Below are experts of layer 4 (counted from 0) of a mixture-of-experts language model. Rows are named router (the router's row for the expert), down (a neuron's output weights, with its number) and show model dimensions 0-127. Each number is 50 + 12 x the weight over its row's rms, rounded and kept within 0 to 99.
After each expert's rows: "comes before" lists some tokens at least twice as common just after its tokens as in all text. This comes from a sample of Wikipedia text that the model never trained on. Tokens count by the router's weight.

# expert 19
router:46 39 37 70 52 60 34 58 53 69 64 40 63 41 28 35 47 62 35 56 42 42 29 35 45 37 52 38 61 40 34 42 52 48 72 63 53 75 36 53 62 61 67 58 61 41 64 70 38 52 55 60 53 39 64 38 62 65 43 48 42 34 60 36 70 55 59 48 64 53 64 39 42 66 30 43 69 47 63 39 61 41 50 74 64 34 30 37 49 49 66 61 68 62 40 71 51 41 60 68 43 47 48 48 43 37 50 48 47 61 66 39 40 55 41 61 67 60 38 35 48 38 57 36 73 53 55 46
down0:57 45 45 46 43 32 67 43 19 34 51 58 46 47 59 71 41 54 34 46 41 44 71 56 58 56 40 44 55 30 60 54 50 71 40 77 50 63 56 66 48 63 54 64 56 71 30 28 59 72 75 64 52 30 39 49 49 48 35 46 23 50 53 55 49 72 57 59 53 56 38 39 43 32 47 60 58 40 76 44 43 34 47 61 56 54 60 66 39 49 44 64 43 36 54 46 40 36 46 37 40 51 41 59 57 55 53 32 68 51 42 36 55 44 39 55 41 48 56 46 34 61 63 48 34 57 22 35
comes before: " |", ".", "20", "–", "19", " United"

# expert 149
router:46 39 37 66 57 58 35 59 58 67 69 39 64 42 29 35 48 56 35 58 40 38 31 37 46 37 47 33 60 38 31 44 52 47 70 61 48 74 37 51 60 63 73 57 61 42 64 69 38 54 53 63 53 41 65 39 62 64 43 41 45 30 61 39 70 56 59 52 63 52 64 41 43 64 35 40 69 48 63 36 61 38 53 71 62 39 32 38 56 51 68 56 70 59 40 67 48 41 57 66 43 46 48 45 41 36 46 56 49 61 67 40 32 60 38 59 65 59 40 35 50 33 57 39 74 56 51 47
down0:49 47 61 42 45 37 60 54 54 69 51 37 79 45 43 53 45 72 51 48 65 58 55 56 43 35 47 59 46 60 63 45 38 68 65 18 53 49 71 42 57 18 58 37 45 57 59 59 33 42 47 51 67 56 39 56 64 45 51 67 43 42 47 34 50 44 77 42 30 41 47 31 74 51 47 42 56 50 56 46 49 53 32 60 71 54 30 26 55 45 48 52 24 65 31 45 58 57 59 38 49 64 49 38 31 76 53 56 65 38 47 49 41 44 52 53 66 56 69 34 68 48 58 57 53 39 53 49
comes before: "ed", " of", "ic", "s", "lished", "ment"

# expert 245
router:53 38 40 65 56 58 33 60 60 63 60 41 65 38 29 33 50 61 39 57 40 39 31 38 49 28 50 38 62 38 33 42 51 49 72 63 52 74 37 50 61 63 72 61 60 43 64 71 39 53 54 60 50 39 64 39 60 60 43 49 48 32 67 41 67 53 59 49 68 57 65 35 42 64 33 37 67 49 64 39 63 38 50 72 60 40 29 41 50 46 70 55 68 62 42 69 52 40 60 63 41 52 49 50 40 38 51 51 48 60 68 37 36 57 38 62 68 58 39 37 45 32 62 43 71 56 50 44
down0:68 61 40 52 27 54 59 33 66 41 39 32 68 58 66 39 53 43 47 44 35 58 50 35 71 74 65 66 40 26 41 59 70 38 60 54 70 44 47 46 52 68 63 42 35 54 62 56 25 52 60 51 45 54 56 62 50 41 62 38 46 32 35 62 32 36 30 65 66 74 46 49 48 40 45 40 44 50 45 51 49 55 65 46 48 66 44 38 40 81 40 55 50 43 45 50 31 51 44 47 52 44 28 35 32 58 30 46 50 49 69 47 38 56 61 59 68 64 34 42 45 62 46 60 54 43 41 43
comes before: " the", " a", " his", " an", " be", " their"

# expert 155
router:45 41 39 65 58 59 33 59 57 66 62 40 62 45 31 35 48 60 35 57 48 42 28 36 49 35 50 37 57 37 32 39 50 48 70 60 52 73 36 50 61 64 79 56 62 42 62 71 37 56 52 58 54 39 67 36 64 61 44 47 48 33 61 38 68 55 61 50 67 51 62 41 44 67 32 39 70 43 59 39 60 39 51 72 63 41 31 38 52 47 70 57 68 61 39 70 50 40 63 65 44 48 48 46 40 40 50 52 50 56 69 42 36 59 37 57 67 59 37 36 51 35 62 37 76 51 55 45
down0:39 51 38 38 50 51 61 47 34 49 35 36 56 69 60 31 55 55 52 57 46 54 28 69 58 78 56 73 54 27 51 46 34 65 33 46 59 38 71 52 41 50 54 54 68 44 53 45 40 65 55 27 53 48 68 38 53 58 43 46 76 47 46 30 56 76 50 58 52 52 56 33 40 28 35 72 44 47 72 58 35 43 32 25 61 51 54 54 49 64 47 45 56 44 63 57 35 57 37 32 41 43 63 50 62 27 51 66 40 51 64 55 60 50 62 49 42 54 49 70 43 36 43 65 58 37 48 42
comes before: " |", "0", ",", "–", "1", ";"

# expert 170
router:36 31 41 66 54 59 48 68 61 77 60 44 58 54 38 38 53 64 34 49 54 29 46 49 42 56 41 33 50 28 42 47 55 48 53 52 51 68 48 41 71 56 54 52 57 45 50 65 52 70 45 50 57 38 65 55 48 63 44 29 49 35 42 55 60 72 49 81 75 43 49 50 42 56 48 54 50 37 46 44 53 50 40 53 56 44 44 40 51 53 51 36 51 52 37 78 58 46 44 55 39 64 55 41 46 51 38 50 75 81 78 29 36 57 26 76 48 58 38 20 54 62 59 60 47 43 39 46
down0:51 41 49 47 26 40 33 52 46 42 61 49 76 58 72 39 63 53 54 57 53 36 59 49 68 32 68 49 43 55 38 44 35 47 53 46 71 38 28 55 40 79 64 40 40 52 34 44 54 54 38 32 57 45 48 52 49 48 55 68 73 61 52 38 81 46 57 44 47 56 54 62 31 55 45 40 37 54 57 59 61 47 52 56 35 46 61 32 41 39 70 32 52 37 60 53 40 55 54 63 74 48 50 78 54 54 53 57 57 20 48 42 48 47 61 54 61 48 52 63 63 37 56 48 44 53 23 23
comes before: " The", " He", " In", " It", "==", " This"

# expert 186
router:50 41 37 68 52 59 34 63 58 62 65 41 63 42 29 33 43 58 34 55 47 41 32 34 47 42 48 33 57 36 33 42 56 45 73 61 49 77 39 49 60 60 75 57 60 42 66 69 37 51 51 55 54 42 71 38 62 63 45 49 44 34 62 39 69 57 59 50 64 48 68 39 44 66 35 41 71 42 63 39 63 40 51 74 62 37 31 37 51 47 69 56 66 60 39 69 51 41 54 64 41 50 42 48 40 36 50 53 48 58 66 38 37 58 40 56 66 60 33 35 52 37 59 40 71 54 51 41
down0:34 45 56 35 59 63 46 51 32 53 64 33 39 57 62 22 74 56 61 60 46 62 45 33 52 51 59 68 22 36 51 39 48 40 47 60 54 45 71 39 49 25 83 55 44 53 41 63 67 42 65 61 54 33 49 52 39 55 27 41 47 61 43 45 40 57 62 44 49 47 33 58 56 41 63 35 48 54 43 66 36 51 40 40 27 62 47 43 60 44 52 48 46 67 65 70 50 39 46 58 43 45 67 48 48 45 63 40 44 53 48 59 50 71 18 82 58 62 39 55 62 55 47 41 62 60 50 50
comes before: "20", "19", "18", "6", "0", "5"

# expert 95
router:44 38 39 69 56 61 36 59 59 68 63 43 64 37 31 37 46 61 36 52 44 40 32 36 48 43 53 36 61 35 32 40 52 51 70 62 53 72 36 50 64 62 69 58 65 40 68 70 37 52 55 56 52 39 68 37 63 62 40 47 42 27 64 35 69 55 62 51 65 51 65 38 45 66 33 40 68 45 62 39 61 36 52 72 60 38 34 38 50 46 69 52 69 60 40 69 52 39 59 63 38 51 45 45 48 41 46 56 49 59 63 42 36 59 37 61 68 58 33 37 48 34 60 45 72 50 52 49
down0:41 41 72 51 46 60 57 47 55 48 50 54 41 47 47 48 53 28 21 66 63 70 47 36 58 54 52 73 48 56 50 58 43 22 57 42 28 54 37 63 47 39 63 40 47 36 55 59 37 51 56 61 54 35 59 45 67 31 28 48 49 52 62 52 49 35 81 44 57 26 30 74 49 36 52 41 48 39 48 40 32 53 40 43 55 43 51 34 62 53 61 56 32 43 70 57 40 55 48 72 52 63 64 70 58 51 51 30 39 78 47 56 37 49 38 61 58 51 31 67 52 47 37 31 43 45 39 50
comes before: "-", "20", ",", "19", " |", " |\n"

# expert 75
router:46 45 38 66 56 59 35 63 59 65 58 37 64 42 32 36 45 58 32 53 40 40 31 39 44 36 48 30 58 40 35 43 55 50 72 62 52 75 40 50 62 59 69 58 64 41 68 72 39 50 52 54 54 41 66 36 62 63 41 45 49 30 58 39 70 56 63 53 69 49 64 40 43 65 33 39 69 41 61 37 59 37 57 74 62 43 29 40 47 44 69 58 66 61 41 65 51 41 63 66 42 47 45 45 38 39 47 51 51 61 65 37 37 59 41 65 65 61 38 34 51 33 61 44 72 57 50 45
down0:44 35 34 48 60 48 72 49 48 50 59 57 61 44 53 30 74 47 52 26 54 28 72 53 49 69 75 41 62 63 72 56 56 47 43 52 39 58 48 52 69 48 75 37 58 27 25 58 57 39 62 69 49 33 46 45 54 50 47 35 52 30 59 54 82 58 29 51 60 39 65 55 58 61 35 58 67 52 24 69 45 42 36 40 37 42 50 67 36 51 38 49 49 53 51 59 49 66 48 62 59 63 38 45 43 54 47 41 44 78 55 40 48 40 41 45 60 51 48 60 47 48 43 67 48 46 36 50
comes before: " the", "|", "19", "|---|---|---|---", "born", "20"

# expert 86
router:45 41 38 65 59 58 35 58 65 62 61 39 64 39 30 36 43 60 34 55 40 43 32 36 47 40 49 34 60 38 33 41 51 51 75 63 47 72 38 52 61 63 78 57 65 40 67 68 41 54 51 59 53 43 68 39 63 65 42 47 47 34 60 37 68 50 60 52 65 52 64 38 43 67 33 40 68 46 63 36 62 41 50 73 62 39 23 37 46 48 67 54 68 61 39 66 48 42 55 65 41 46 42 48 41 38 51 53 55 58 64 40 37 56 38 57 66 61 37 35 49 35 59 37 73 52 50 47
down0:47 41 56 51 44 54 61 58 53 45 53 56 48 39 46 54 49 62 60 58 44 53 39 70 62 46 66 55 46 51 34 49 44 58 41 43 70 59 51 39 40 71 49 60 29 45 55 55 67 38 48 58 45 60 54 29 45 37 46 31 70 54 44 40 62 72 39 72 57 30 54 52 38 51 33 58 64 56 59 64 66 48 61 61 40 49 68 53 48 53 61 59 16 22 37 43 64 25 37 39 40 44 67 63 55 22 60 53 62 52 72 47 45 58 29 75 43 46 24 53 30 32 47 42 56 52 45 47
comes before: "0", "1", "20", " |\n", "2", " |"

# expert 140
router:43 39 38 65 57 58 36 57 55 65 64 40 65 35 31 33 46 61 33 57 44 41 29 35 51 34 46 39 59 36 36 40 50 48 70 61 50 77 36 53 56 64 77 58 62 44 66 69 36 52 52 57 54 38 69 40 63 62 47 51 45 31 62 35 69 55 61 49 68 57 64 38 44 64 34 44 71 48 64 38 60 36 50 72 59 35 35 39 50 49 67 62 62 58 39 70 51 40 62 66 43 55 48 47 43 36 49 50 48 57 59 40 39 57 37 59 66 59 37 37 44 34 60 40 76 55 52 46
down0:25 56 43 50 48 51 36 45 57 75 55 72 55 45 53 47 40 42 47 32 52 49 40 58 29 49 57 59 35 58 42 61 44 45 78 55 69 55 66 49 75 56 59 52 44 46 41 40 62 53 55 61 51 70 40 49 64 53 38 53 32 45 55 48 33 47 46 42 48 77 67 37 44 42 56 46 33 58 48 52 63 72 64 46 46 53 35 62 50 59 62 55 49 47 60 67 36 27 41 57 39 60 53 31 32 49 64 40 48 53 53 55 60 09 49 47 34 36 65 63 57 65 32 54 27 41 41 70
comes before: " |", ".", ",", "–", ";", "°"

# expert 125
router:41 40 35 64 56 59 33 59 49 65 60 41 64 39 32 33 45 58 34 55 42 39 31 36 48 37 52 42 62 35 33 44 51 50 71 59 54 77 37 48 58 62 72 58 62 42 68 68 34 51 50 60 56 40 68 39 63 66 41 48 43 31 58 34 67 56 60 51 65 50 67 36 42 64 32 41 70 42 65 37 60 35 52 73 61 39 33 39 46 50 66 55 67 58 39 66 53 40 59 66 44 48 47 43 40 37 46 51 48 59 68 39 37 57 37 59 66 61 40 32 47 32 62 37 70 50 47 45
down0:55 58 63 45 43 34 59 53 62 53 59 40 50 59 57 39 43 49 45 56 42 44 48 61 60 39 43 64 31 40 52 72 59 59 50 65 72 58 77 34 66 51 72 54 49 62 63 54 62 68 45 74 53 45 62 82 51 73 41 48 43 62 46 56 63 53 50 61 33 37 52 56 70 38 45 66 44 73 43 62 44 55 57 74 35 49 31 55 31 49 36 63 48 50 38 61 59 53 51 54 68 41 61 63 52 41 29 44 55 39 77 57 58 48 41 60 64 46 43 66 37 61 36 54 37 72 30 55
comes before: " ", " the", " M", " S", " C", " L"

# expert 205
router:47 40 38 64 56 61 34 62 58 67 66 39 63 39 30 30 45 59 35 57 44 37 31 39 50 38 50 37 56 40 34 41 55 47 68 60 51 70 43 53 59 59 81 59 58 44 62 72 33 56 49 60 48 39 66 38 64 59 43 48 42 32 60 35 68 56 58 47 65 53 65 36 46 65 33 38 73 40 60 36 58 37 48 71 61 43 28 37 53 45 63 52 62 60 41 73 59 39 64 63 44 47 42 48 42 37 51 50 39 60 67 37 33 56 36 60 64 59 38 33 51 37 59 40 68 55 51 44
down0:36 69 54 31 43 36 54 44 31 43 51 42 71 72 35 64 59 38 25 45 49 45 39 65 69 45 18 51 46 28 54 46 44 51 30 47 24 33 33 77 38 40 42 55 29 46 52 57 35 47 66 42 43 34 53 68 73 55 42 39 55 55 71 39 38 42 58 63 60 51 46 59 54 50 35 47 62 55 52 84 55 48 65 48 63 57 48 48 51 53 52 67 47 52 53 48 60 69 42 51 52 43 56 59 46 46 42 54 66 46 51 48 56 51 55 60 48 40 15 57 38 58 45 49 45 59 36 42
comes before: "|", "==", "-", " The", "The", "==="

# expert 175
router:45 42 36 70 59 58 35 61 53 62 61 38 64 37 28 34 47 58 36 56 38 39 34 35 47 35 50 32 61 38 33 44 51 50 68 61 49 77 38 50 60 59 75 57 64 42 68 68 38 56 50 54 50 42 60 38 61 62 43 43 48 30 61 39 68 57 61 52 66 51 65 35 40 65 32 41 70 37 64 40 62 37 53 71 59 41 27 37 48 49 69 55 67 62 40 65 52 42 59 66 40 49 46 50 37 36 52 52 47 59 65 39 36 59 41 60 65 60 38 38 50 34 60 39 73 51 54 43
down0:39 51 42 74 45 62 46 48 45 45 71 46 52 42 49 35 37 42 67 38 38 43 55 51 55 78 55 54 51 62 54 62 51 42 58 46 45 54 54 82 56 30 39 63 53 52 48 42 50 69 49 59 31 64 20 79 33 46 57 49 54 49 43 47 53 37 68 55 52 66 72 50 28 49 36 38 38 49 65 45 20 58 40 51 58 42 41 34 45 58 37 47 44 70 39 71 28 50 62 56 53 56 45 42 61 55 52 63 50 48 43 51 61 51 27 41 54 80 42 29 68 54 50 32 57 58 44 52
comes before: " the", " a", " his", " an", " their", "fl"

# expert 93
router:47 43 37 69 55 58 36 61 55 67 60 39 65 37 32 35 50 57 37 56 47 42 32 36 49 36 45 30 57 38 33 42 47 49 71 62 52 72 38 57 62 61 68 57 65 42 65 69 38 50 53 54 53 39 69 36 60 61 42 45 47 29 59 38 69 54 59 52 66 55 66 37 42 66 33 41 70 42 65 36 59 35 53 74 60 46 25 35 44 46 65 62 65 61 40 67 53 41 54 66 43 46 39 44 40 38 47 56 44 60 61 40 36 54 39 58 66 61 40 33 45 32 58 43 73 50 57 43
down0:51 66 47 49 41 55 50 55 50 45 36 61 55 51 57 68 56 53 48 52 43 42 44 55 60 49 41 32 47 49 31 52 49 33 53 66 61 66 44 61 65 49 41 39 61 07 29 44 43 55 50 71 54 62 67 40 45 54 48 43 52 38 44 45 71 58 37 54 46 63 58 55 54 55 54 49 38 42 62 50 48 51 62 39 62 39 37 69 56 33 43 39 61 65 47 63 55 45 36 40 45 68 26 79 59 44 72 50 40 87 51 49 48 31 47 31 56 48 65 59 50 51 81 35 58 48 27 30
comes before: "|", "-", " ", "|---|---|---|---", "2", " —;"

# expert 182
router:49 42 37 68 61 58 37 61 54 66 57 38 64 42 34 34 46 61 31 57 41 37 33 42 44 37 50 34 60 38 30 41 45 49 74 59 52 76 37 56 61 59 73 54 67 45 63 71 36 49 52 59 53 39 66 39 64 64 43 50 46 35 58 38 69 56 61 51 65 48 66 39 46 66 34 40 69 41 62 36 58 40 51 73 58 38 34 37 48 45 69 57 68 63 39 70 49 37 64 65 43 50 48 46 40 40 49 47 51 60 66 35 33 55 35 59 61 58 36 34 49 38 62 37 72 52 50 50
down0:29 40 38 38 45 55 52 43 63 57 65 42 46 74 75 58 58 51 56 52 38 33 40 23 73 71 37 61 44 32 47 52 37 48 58 42 62 50 56 47 36 61 42 38 41 61 46 45 59 44 62 50 46 51 25 35 65 44 52 41 52 40 38 51 36 49 48 40 49 52 49 53 45 32 38 39 53 71 25 54 51 60 48 79 50 58 42 56 41 60 57 34 64 48 56 38 39 39 34 43 48 39 52 50 41 79 60 56 52 25 33 26 55 31 28 40 62 43 49 66 31 50 51 55 53 26 48 35
comes before: "-", "|", " the", ":", "|---|---|---|---", " |\n"

# expert 2
router:49 41 37 67 53 58 35 60 58 66 65 40 65 39 31 36 49 59 32 54 43 40 31 43 48 33 51 34 61 38 32 42 54 48 66 62 53 77 38 49 62 62 74 57 64 47 66 65 36 52 51 58 49 40 69 39 62 63 46 44 46 33 63 36 69 56 57 51 66 48 67 40 45 66 31 41 69 41 59 38 62 39 49 74 59 43 28 37 53 47 67 55 67 62 38 64 48 42 62 68 44 48 49 45 42 39 52 56 46 61 68 39 39 59 37 58 66 59 35 34 48 32 61 40 74 51 55 44
down0:55 75 47 55 48 49 64 61 40 30 63 35 63 53 40 46 42 50 40 66 41 59 48 61 49 58 47 54 48 54 54 42 30 39 44 29 41 45 65 59 54 43 32 43 51 58 61 43 57 49 22 45 48 38 74 40 49 36 59 57 67 53 61 26 53 64 40 36 39 56 53 41 61 51 40 47 29 30 29 47 44 63 29 66 44 30 63 47 48 37 63 36 49 69 50 56 41 54 42 52 42 36 49 16 27 51 48 55 56 31 60 58 40 54 47 77 61 37 40 47 36 72 55 57 26 44 61 52
comes before: " the", " a", " well", " his", " an", "ext"

# expert 47
router:48 43 38 67 56 56 35 65 49 65 65 38 64 40 33 32 40 55 36 48 43 46 31 33 49 38 47 33 56 40 31 43 46 48 74 60 53 81 40 53 62 63 78 59 61 41 60 69 37 56 52 59 53 39 66 39 64 64 44 51 43 33 60 36 72 47 60 53 65 45 64 37 47 65 35 40 68 53 62 39 59 38 52 73 61 41 29 41 49 46 65 55 66 59 40 70 54 41 60 65 48 55 47 41 42 34 48 54 46 59 67 40 41 60 38 59 63 60 35 36 52 27 58 46 67 54 60 44
down5:48 56 44 43 48 48 43 58 50 50 65 45 58 67 30 47 77 37 55 58 37 57 55 73 55 60 57 59 52 50 68 57 65 70 51 43 41 42 70 37 34 51 67 70 54 50 46 58 61 61 44 59 55 54 54 46 43 53 37 45 69 91 58 60 47 50 40 56 47 37 59 51 65 73 69 51 32 71 58 33 52 40 57 39 36 56 62 61 45 67 91 45 35 42 41 47 42 62 34 29 48 74 38 64 42 57 58 49 47 32 51 57 44 50 71 44 46 35 33 53 45 56 48 50 51 43 64 54
comes before: " ", "00", " D", " J", " +", " M"

# expert 65
router:42 42 38 65 57 57 34 60 53 67 64 40 63 41 30 34 46 59 32 55 46 40 30 41 53 39 53 32 61 41 34 45 54 51 67 61 53 79 35 51 61 59 75 58 64 43 63 70 41 50 53 61 50 42 71 37 61 60 44 52 47 30 66 36 69 57 57 49 65 50 67 37 45 64 32 41 69 49 63 38 60 37 48 74 60 37 29 37 46 46 68 58 69 59 41 67 47 42 62 67 42 54 46 42 41 39 59 54 46 57 63 40 35 55 39 57 63 59 45 34 48 36 58 35 73 50 52 44
down0:59 53 22 51 58 72 39 52 50 53 56 41 47 57 67 40 08 23 59 60 48 47 60 68 30 50 43 57 51 73 52 34 52 63 51 59 46 27 26 54 66 65 52 26 23 75 47 53 32 44 44 53 66 55 36 45 38 44 59 49 38 57 58 31 63 39 55 43 46 59 68 56 53 65 49 59 50 36 55 41 60 55 45 46 54 58 32 54 61 64 46 51 61 45 55 43 46 18 39 57 47 52 52 61 64 38 56 60 43 48 44 53 50 76 45 45 37 37 47 37 42 37 32 48 57 47 50 60
comes before: " ", " |", "%", " |\n", ")", ";"

# expert 239
router:42 40 38 72 61 57 34 61 53 63 63 40 66 45 29 35 48 61 33 55 42 40 29 36 49 36 48 33 58 38 33 48 53 52 70 62 55 73 37 57 57 65 75 58 61 41 69 70 36 54 51 58 53 40 64 40 62 66 42 53 45 31 62 37 68 53 60 50 65 60 65 39 43 66 36 40 71 41 64 39 60 39 55 73 56 39 33 35 55 44 69 52 67 57 42 69 52 40 55 64 43 58 45 46 43 40 48 51 45 57 66 38 37 59 42 60 65 58 36 34 47 33 60 38 70 54 49 46
down0:56 52 62 34 41 52 45 76 43 46 55 27 50 67 51 65 45 45 69 51 38 57 36 54 56 39 45 36 38 41 70 71 38 51 66 62 60 35 64 34 44 41 47 36 53 60 54 40 40 26 46 36 66 58 49 81 40 35 80 56 59 57 53 58 49 24 62 40 49 60 47 44 66 64 58 63 51 66 49 45 21 37 60 43 51 64 40 63 34 76 41 38 50 41 57 50 62 51 56 45 57 34 64 36 57 45 61 53 36 42 70 43 54 46 37 66 36 61 57 55 54 46 60 52 59 40 55 68
comes before: " |", " ", ".", "–", ",", " |\n"

# expert 82
router:49 40 36 72 53 58 37 60 58 66 61 39 61 40 29 38 49 57 34 54 45 39 30 35 47 41 44 37 63 39 32 39 55 51 72 62 47 79 34 57 60 60 71 56 60 43 65 68 38 56 51 61 55 39 69 36 65 65 41 47 45 35 63 35 72 50 61 49 63 48 64 39 42 65 38 37 69 43 64 39 61 38 46 71 61 40 34 39 51 45 67 61 70 61 41 68 51 38 54 66 39 50 44 47 40 36 50 48 51 60 66 40 36 58 37 57 68 59 38 38 50 33 61 45 71 49 55 46
down0:35 66 57 50 36 65 55 15 20 49 41 44 64 57 70 45 46 58 35 46 51 33 44 56 48 35 48 84 48 63 51 60 53 43 58 56 56 25 30 43 43 54 51 41 68 47 37 53 65 34 52 47 54 62 39 60 51 50 47 63 62 51 43 44 36 44 63 62 54 58 64 48 38 68 53 43 55 55 59 55 44 33 66 44 42 34 49 56 52 40 50 62 52 59 67 57 41 42 29 64 47 82 64 42 39 49 42 40 48 45 49 53 48 18 23 46 39 47 45 56 39 42 42 58 22 69 50 55
comes before: "20", "19", "18", "1", "2", "10"

# expert 232
router:50 40 37 68 60 59 37 65 54 64 61 40 64 37 32 36 42 59 34 59 44 42 32 38 47 40 47 33 60 36 32 44 52 51 72 62 48 71 38 55 64 64 68 57 62 40 63 71 36 51 51 63 51 40 67 40 63 66 44 48 43 35 59 34 67 55 60 50 65 48 65 36 42 69 32 40 71 42 64 40 61 37 48 72 58 39 33 35 54 46 69 60 68 57 40 67 53 36 59 64 43 53 47 46 42 34 53 57 54 61 68 40 41 57 35 58 67 56 39 33 46 33 58 37 71 49 55 47
down0:38 56 61 45 45 40 49 47 41 38 44 43 62 53 45 41 57 50 42 67 52 45 67 49 37 39 50 54 56 55 61 59 35 52 51 57 54 63 51 64 47 51 60 50 38 72 59 29 48 58 53 46 47 50 50 49 64 60 62 61 37 47 52 52 68 26 55 55 53 57 44 39 40 55 27 57 42 44 61 69 47 50 44 77 55 56 29 48 30 41 34 74 50 54 47 63 59 47 39 34 49 25 61 35 78 39 49 74 51 62 77 71 37 35 28 40 26 71 45 62 62 42 58 19 36 50 33 48
comes before: "|", "|---|---|---|---", "/", "iz", "Z", " Afric"

# expert 166
router:40 39 35 63 59 60 38 58 54 66 62 38 65 41 32 36 44 58 35 56 48 42 31 36 45 35 51 34 58 42 34 44 52 47 69 64 54 74 36 48 57 61 81 60 63 43 66 66 36 53 53 60 48 42 68 38 63 62 41 47 48 35 61 38 65 52 61 53 68 53 64 38 39 66 34 41 72 44 62 36 60 42 47 73 61 47 31 35 49 45 66 61 66 60 44 69 56 37 53 67 44 45 41 48 42 37 52 51 51 62 64 34 34 56 42 57 66 60 39 35 47 30 64 38 71 51 54 42
down0:40 63 45 36 57 64 60 26 56 26 43 64 35 54 60 52 71 70 58 51 60 33 48 62 40 58 34 38 61 59 51 64 40 45 34 53 50 53 41 58 50 49 66 43 60 51 53 23 56 58 53 45 64 39 08 55 39 46 59 49 38 43 55 74 51 26 34 37 51 55 57 63 62 49 51 30 66 35 57 58 77 44 39 48 48 23 58 54 50 57 41 48 36 47 75 65 29 43 59 51 44 50 39 58 37 66 53 60 61 43 40 61 57 42 36 52 46 48 55 61 49 43 51 48 57 47 81 50
comes before: " ", "0", "1", "2", "3", "19"

# expert 112
router:46 38 40 68 52 60 38 61 56 66 64 38 63 42 31 39 44 62 36 58 39 42 32 37 46 34 55 32 57 39 32 41 54 52 72 63 50 76 37 56 57 64 74 55 59 43 66 73 36 58 49 57 53 41 69 39 61 59 41 45 40 31 62 37 68 52 59 52 68 49 63 38 41 66 36 39 68 41 60 39 60 38 51 70 63 41 32 39 50 46 69 50 67 58 38 69 50 41 57 67 38 45 44 44 42 36 54 48 48 58 69 40 38 57 38 62 67 57 37 36 48 37 61 42 73 57 56 44
down0:61 43 43 65 46 61 57 60 56 41 47 56 39 71 47 51 49 52 33 45 51 64 71 36 52 58 39 62 45 50 34 33 52 71 59 33 42 31 67 73 32 49 75 42 81 49 48 27 41 48 49 67 50 44 41 59 54 37 62 48 29 51 57 56 59 54 54 52 55 53 42 39 51 55 47 52 43 58 57 66 60 41 24 55 30 67 30 51 70 43 77 48 59 48 21 46 52 51 47 65 51 34 51 31 47 37 53 62 40 40 56 50 48 41 45 42 69 32 60 65 36 53 72 45 59 48 35 73
comes before: "20", "-", "19", " |", "18", "–"

# expert 106
router:45 39 38 66 55 61 37 57 59 67 63 39 65 34 33 36 50 57 36 57 40 41 32 40 47 38 54 35 61 35 33 41 50 47 71 62 52 72 39 46 62 62 73 56 62 44 65 70 32 55 55 51 53 42 65 38 64 64 44 47 47 34 64 35 68 54 61 52 66 48 66 37 41 66 35 41 68 41 61 37 60 39 50 73 61 37 28 37 47 45 69 57 66 62 40 63 49 40 63 66 45 48 48 45 47 35 47 51 49 61 70 36 37 57 37 64 65 61 38 37 50 33 61 37 71 52 55 44
down0:53 52 58 39 51 62 40 65 42 59 38 67 44 52 58 54 62 51 33 47 51 23 48 40 49 42 61 52 41 46 68 46 53 63 54 38 43 55 56 66 40 42 53 35 41 52 46 37 36 47 48 51 22 46 59 53 34 57 48 67 66 50 88 37 48 64 68 57 51 49 31 47 49 48 40 51 61 50 38 56 73 23 41 54 46 70 47 71 62 54 61 72 57 72 54 56 70 57 50 53 67 47 44 36 64 68 51 69 68 35 50 52 26 43 44 45 32 53 66 52 50 27 41 50 44 47 45 22
comes before: "|", "-", "The", "==", "===", " be"

# expert 194
router:40 38 41 67 58 60 37 62 55 67 64 41 63 46 30 34 51 58 34 56 40 40 31 39 48 41 47 33 59 39 33 43 49 48 71 60 51 76 42 61 60 62 68 58 64 47 62 72 37 56 51 56 49 37 66 40 61 66 45 50 46 31 62 34 71 59 59 50 67 50 66 36 43 64 34 42 71 41 60 38 59 37 53 71 60 34 31 38 52 45 68 56 66 59 38 69 49 39 59 67 45 49 44 42 38 35 50 46 52 63 68 38 39 59 36 56 68 59 40 36 50 34 61 37 71 52 53 48
down0:67 60 38 51 49 59 60 40 32 44 41 72 48 50 36 48 37 68 39 35 54 36 33 43 18 53 52 69 53 30 56 63 52 55 49 51 32 58 42 77 42 37 37 63 46 50 44 56 58 71 51 50 60 66 44 35 42 58 56 60 39 40 59 45 55 41 83 55 36 65 20 54 53 55 52 45 50 41 49 37 47 64 51 59 44 29 38 50 32 53 66 30 59 60 51 66 47 45 37 45 33 48 55 59 40 53 49 61 32 70 64 55 79 32 65 43 45 51 39 35 37 47 52 44 71 56 56 54
comes before: " The", "==", " He", " In", "===", " It"